config.toml
n_layer = 12
d_model = 768
n_experts = 16
experts_per_token = 2
d_expert = 352
d_shared_expert = 0
activation = "clamped_swiglu"
moe_layers = [0, 2, 4, 6, 8, 10]
router_score = "softmax"
normalize_top_k = false
routed_scale = 2.83
balance_loss = 0.0056
balance_bias = false
init_std_router = 0.0086
lr_router = 0.000437
vocab_size = 8192
norm = "rmsnorm"
norm_eps = 1e-05
tie_embeddings = false
optimizer = "muon_variant"
lr = 0.0071
beta1 = 0.95
batch_tokens = [32768, 65536, 131072, 262144]
seq_len = 384
train_tokens = 1095000000
steps = 9742
dataset = "wikipedia_en"
Below are experts of layer 8 (counted from 0) of a mixture-of-experts language model. Rows are named router (the router's row for the expert) and show model dimensions 0-95. Each number is 128 + 32 x the weight over its row's rms, rounded and kept within 0 to 255. Numbers have three digits each.
After each expert's rows: "gets" lists some tokens that make up at least twice as much of what it gets as of all text. This comes from a sample of Wikipedia text that the model never trained on. Tokens count by the router's weight.

# expert 11
router:147100156106066103090122137082106184119164096134151108141114145127141121124119175046148123096135110123099133131085114096160097164162114061156166090098156090102107224154124157161090076103101128148091151081158093147131092134095120145175191115135182113122115099106126128127112140083166093141
gets: "1", "2", "3", " National", " St", " County"

# expert 3
router:115118210081143110158115103166108069134114142153095138131129170146165147138164163163165126242162097126109132116130133107066093151119095149110123135136103062083146170084136105118127167099094180076095107110156115108130104078118127108084113145138136150098138137045130157116120135118157136164
gets: " |", "-", " |\n", ":", "|", ";"

# expert 13
router:142193164171143135101141099130161096104087142107125185091124124120107127189132111140190160145141176238115145146161086090114097086108108100180072074144143170105157136143142131119157134112084172102163156109137129104115140154090121118128092131167073143134104157147193144092126194096131123146
gets: "9", "0", "1", " ", "8", "2"

# expert 4
router:133175094136208143186094087083109155173112167150136133143156141129136086180075176067122073099149049164122114124101133136139161133117127158177133087171152168103138155096125123144200113092126130122096164147135118135110156135111105110132166114127084145158146094104135141084178085127124173067
gets: " the", " his", "'s", " first", " their", " a"

# expert 7
router:116153075143077132165120123148158103084170132126142110183156154098125159104096105150121135186166165122116133120118137160157155125109172148104144170139133211161058138118140120133143061136198089169121085165132116141081108126181163130143084054129134117095168144134131203114127122124130128122
gets: " in", " of", " to", " for", " and", " on"

# expert 15
router:148170072103139154153112145221122108122152138131137064145134146096102131141120127165097144194127132057136128112158134134130158116079155164094160146142116133154103131116134135087174108123221109135132134143074097201171148080142152134135091115110115127062166134150097119135109088143080111115
gets: " to", " was", " of", " is", "ing", " with"

# expert 8
router:122131226167159124129158183116128073084134113125113172122140097112093103094120156055117150098086124081122162109143144139117123104119139134096136112099100139117063082134117106109057189085126129119140161136141162129168054171139145145073149155141106119086119177133100078162103093161121189154
gets: ".", ".\n\n", "\n", ".\n", ").", "\n\n"

# expert 1
router:132124055101168107145112112089138149126076107148183126159129101151182100143147157136121158141077120143173129120050098144076082052164069117114075151103115122129202123116129178127155106079139121160106149158112117112155117174127135096169152148157006147208124122145095113075149075128118111156
gets: "0", "2", "1", "5", "3", "4"

# expert 9
router:145100141106131135113175140102111114198136133097138125049101080085091099147128109186146148119119069099181117117179127136143146157134150074118136147177113132130149146118138121199048096161178080171054100123156127134064170117138062127043164142109166085143045150141120096174123181134138155100
gets: "|", "-", " the", "==", " The", "b"

# expert 2
router:163115163110092118195123117147098139113086130159107178169126172153137137086172113115200115134098142187185126112131122093101093203060126120130180125122151132096097175111105145105111137138135124093147118101092142072086095173088131128132128188151123104098103115098138119086132216183164136138
gets: " and", ",", "\n", "\n\n", "==", " |\n\n"

# expert 5
router:062148120127172088084119118122137078164105124136099100149083133168173143115132109071122107105142088159041115147047098110150148130147181158138119137148123122191094121109138115119195153094086172158166144128116097110170153072182066115174116097141126119220101128111193169208157130091092111164
gets: " ", " |", "%", " (", " km", ")"

# expert 10
router:120120134167145142113166153129125184113187121133122165074132113180147165158102105130079101096095186123141120171159159140151126089176103204087122143106157145153114096127134130094099176206094129120168124147129153120176093146131140160167117081110178143135147138114125105122162110164144113149
gets: " |", "i", "a", "ia", "o", "ian"